Below are experts of layer 9 (counted from 0) of a mixture-of-experts language model. Rows are named router (the router's row for the expert) and show model dimensions 64-127. Each number is 128 + 24 x the weight over its row's rms, rounded and kept within 0 to 255.
After each expert's rows: "raises" lists some tokens whose logits its average output raises strongly, later layers aside. This comes from a sample of Wikipedia text that the model never trained on.

# expert 14
router [118 147 123 154 149 151  88 135 148 124  88 152 129 134 158 110 154 142 156 144 136 122 118 131 155 100 150 198 151 140 144 139 125  91 110 141 157 130 116 133 106 192 167 125 125 120 120 125 174 118 106 144 116 120 114 146 156 130 139 111 114 133  97  63]
raises: "\n", "|", "ID", "J", "O", "|---|---|---|"

# expert 54
router [ 92 155 125 156 181 137 134 188 145 105 105 130 138 152  81  92 153 143 164 168 111 130  91 155 189  85 103 157 161 116 108 179 128  82 123 129 144 111 114 166 125 113 154 127 138 181  88 147 103 143 115 117 105 141 136 142 127 112 121 114 118 144 127 123]
raises: " by", " him", " the", " them", " it", " their"

# expert 37
router [109 112 159 119 117  93 137 138 122 159 107 148 131 121 128 138  89  96 127 133 102 126 112 131 171 145 145 185 141 138 154 120 156 105 100 138 143 111 152 148  87 121 147 116 164 153 101 130 177 153 101  79 143 136 135 175 117 114 103 110 113 146 113 139]
raises: " he", " destroyed", " built", " way", " Result", " scored"

# expert 12
router [139 102 121  83 190  95 121 156 159 148 128 116 131 147 137 127 170 143 130 141 115 112 122 159 161 115 157 150 131 173 104 116 139  87 129 124 179 105 164 137 123 116 147 106 135 126 126 145 136 131 142 113 125 116 124 130 117 143 132  94 121 117 105  80]
raises: "\n", " Other", " The", " There", " However"

# expert 41
router [144 122 144 107 135  99  75 155 130 161 102 132 141 113 191 161 165 137 124 110 153 129 111 146 162 119 124 132 150 145 155 162 144 115 148 133 128 111  99 108 106 154 115  89 151 156 159 131 150 169  86 138 102 147 102 144 165  94  93  73 154  82 147 139]
raises: "ous", " estate", "ff", "acter", "st"

# expert 39
router [134 113 135 155 117  94  97 152 136 162 116 153 150 141 119 182 120 144 182 146 111 166  85 130 146 164 125 151 122 137 138 140 125  89  92 130 137 150 117 189  87 144 164 102 125 130 125 127  78 120  61 140  86 133 104 129 139  76 100 119 128 139 123 125]
raises: " chronology", "ases", "be", " ===", " example", "asing"

# expert 7
router [126 151  93 113 141 122 102 160 114 151  97 123 135 136 137 148 129 135 103 164 126 137 138 137 131 117 182 133 109 133 136 151 151 121 130 127 143 132 154 116 138 110 119  97 153 186 121 166 103 108 108  77 123 172 182 147 147 145 118 113 112 142 110  98]
raises: ".", " (", "'"

# expert 45
router [ 95 129 174 102 127 111 153 147 134 136 162 140 152 128 126 132 146 199 146 121  79 151 132 107 132 160 153 121 143 164 108 154 167 112 126 122 144 106 134 154  99 101 139 130 132 120 163 146 133  99 103  88 140 128 141 177 149 105 135  89 122  98 120  93]
raises: "men", "cer", "Gls", "ly", "house"

# expert 31
router [119 145 118  98 163 164  88 137 128 138  81 144 123 143 162 118 141 149 140 126 137  84  87 140 194 112 150 181 118 188 110 138 134  92 111 130 166 111 127 127  93 143 144 115 137 109 122 137 155 142 130 125 106 179 115 171 144 154 107 109 110 156 116  92]
raises: "==", "In", "General", "On", "Or", "It"

# expert 11
router [107 118 134 135 142 160  84 162 113 134  96 113 128 131  95 128 114 138 128 146 112 146  99 111 145 105 153 105 163 125  77 138 133 100 104 131 113 157 101 152 100 166 145 138 141 127 132 138  99 148 115 104  83 131 123 133 124 103 111 134 151 102 132 159]
raises: "ck", "jo", "gh"

# expert 46
router [176  95 146 188 121 148 103 151 108 161 134  96 118 124 145 155 134 164 138 129 105 151 118 108 128 114 142 161 116 162  97 132 129  84  91 136 127 131 134 117 107 143 167 124 127 121 147 142 153 194  91  91 122 176 111 118 114 109  92 125 112  86 167 148]
raises: "ities", "ism", "ity", "izes", "ames", "istic"

# expert 32
router [154 112 129 146 134 132 159 142  88 162 108 133 157 115  91 144 176 120 166 149 116 114  76 156 164 188 125 158 183 121 111 146 146 125 103 185 132 123 170 140 137 149 145 131 125 132 103 133 108 115 144 117  93 154 135 128 149 101 177 100 115 127 142 152]
raises: "ll", "|---|---|---|---|---|", "acts"

# expert 27
router [131 129 137 117 105 146 133 144 116 159  65 130 105 158 113 192 128 139 141 158 125 160 103 119 132 131 141 125 156 106 117 144 159  94  75 134 118 108 132 132 140 169 174 107 118 153 117 151 120 126 116 136 114 109 111 140 169 117 161  67 108  89 133 143]
raises: " of", "com", "itions"

# expert 2
router [120 118 153 125  74 195 162 137 112 151  79 154 141 115 117 166 136 127 139 106 132 145 116 130 147 156 150 100 159 132 108 160 159 120 101 178 193 118 107 160 100 141 149 147 158 128 149 151 145 113  70 139 126 110 113 134 126 107 156  86 140 127 146 159]
raises: "ment", "con", "vers", "ments", "col"

# expert 29
router [101 104 159 125 105  99 150 121 127 130 110 157 128 140 153 171 136 140 138 112 107 126 112 163 129 156 125 118 138 126 130 185 187 112  83 156 170 102 108 135 161 141 187 121  90 116 141 140 121 138  75 116  47 150 100 139 146  98  98  96  99 111 137 131]
raises: " until", ".", " for"

# expert 15
router [124 156 169 131 168 138 107 164 151 111  63 101 154 131 118 154 118 132 166 123 129 136 118 147 126 108 143 139 176 122 123 135 162 166 147 176 133 146  96 138 124 183 113 137 142 154 196 117 110 162 112 119  76  84 101 133 112  89  91 101 117 114 103 132]
raises: "omet", "over", "ful", "ive", "ols", "ford"

# expert 50
router [130 138 148 164 195 134 133 179 135 179  92 136 155 132 128 141 125 162 145 144 128 138 115 145 154 136 133 115 117 147 107 137 136  89 143 125 120 153 138 130  89  99 135  86 107 165 124 120 131 131 113 123 121  87 111 133 124 117  96 111 131 174 114  91]
raises: " same", "30", "33", "36"

# expert 47
router [149  78 150 127 110 104 116 142 132 141 126 137 134 115 152 143 111 147 146 165 105 168  77 116 145 107 141 150 176 125 173 150 143 142  98 162 129 127 107 118 126 160 173  87 112 149 112 114 120 141  81 134  68 102 119 130 149  83 101  84 101 100 132 116]
raises: " Edinburgh", "izes", "ises"

# expert 5
router [159 127 125 150 127 144 131 125 110 168 135 118 129 140 155 187 153 106 130 141 132 129 111 131  98 135 140 149 164 171 120 143 150  67  74  93 142  92 125 119 129 101 143 137 162 152 140 138 153 151 104 138 134 129 135 156 104 135 106 104 137 126 118 155]
raises: "us", "ness", "ory"

# expert 0
router [ 97 107 122 136 100 100 106 163 175 131 114 120 129 123 135 139 123 134 152 143  91 141 100 140 156  79 137 194 149 131 136 154 140 116 116 150 138 116 114 126 112 144 138  77 150 106 114 173 109 196 106 141 114 202 135 126 178 106 144 137 145 135 139 126]
raises: "han", "ins", "back", "off", "ift", "ü"

# expert 33
router [ 90 123 162 159  99 120 129 129  89 138 114 130 130 117 152 187 145 105 141 122 147 155 115 139 144 129 118 101 132 131 137 114 159 129  92 139 120  89 147 143 100 144 148 114 149 142 112 142 118 101 133 168 126 119 101 132 111  74  82 126 132 151 142 123]
raises: " Clade", " Score", " votes"

# expert 43
router [141 165 115 112 112 106 116 127 151 146 130 123 115 160 128 138 103 130 152 172 153 139 122 122 142 134 175  98 126  85 125 158 139  99 111 151 158 110 156 112  84 143 135  95 127 151 119 133 120 122 108 108 117 162 137 144 159  94 108 101 154 152 121 125]
raises: "eration", "Senior", "'s", " himself", "’"

# expert 48
router [122 154 179 152 140 105 128 144 126 141 142 178 157 161 126 122 113 142 140 124 108 177 137 116 138 112 146 128 117 126 125 160 170  93 143 149 102 102 121 146  93 177 135 118 158  95 149 114 133 148 102  86  64 149 128 122 167 132 125 101 141 178 156 111]
raises: " |", "\n", " ;", "\n\n", " Nominated"

# expert 59
router [121 120 161 165 136 112 118 102 114 149 103 146 136 144 106 116 138 142 139 149 127 133 102 112 131 115 102 163 109 105  96 160 106 105  97 113 111 117  97 159  95 171 173 143 109 103  90 147  79 134 119 146  86 151 113 145 176 111  79  93 131  94 112 132]
raises: "ird", "ent", "ign", "ained"

# expert 36
router [126  81 168 119 108 139 153 154 138 113 119 138 168 133  91 135 139 163 130 164 138 138 115 130 148 182 144 151 187 123 103 154 136  92 104 161 114 134 144 139 128 142 168 121 145 156 103 165 137 184  74 152  96 123 114 157 169 116 139 129  93  89  79 149]
raises: " time", " theory", " times", " of"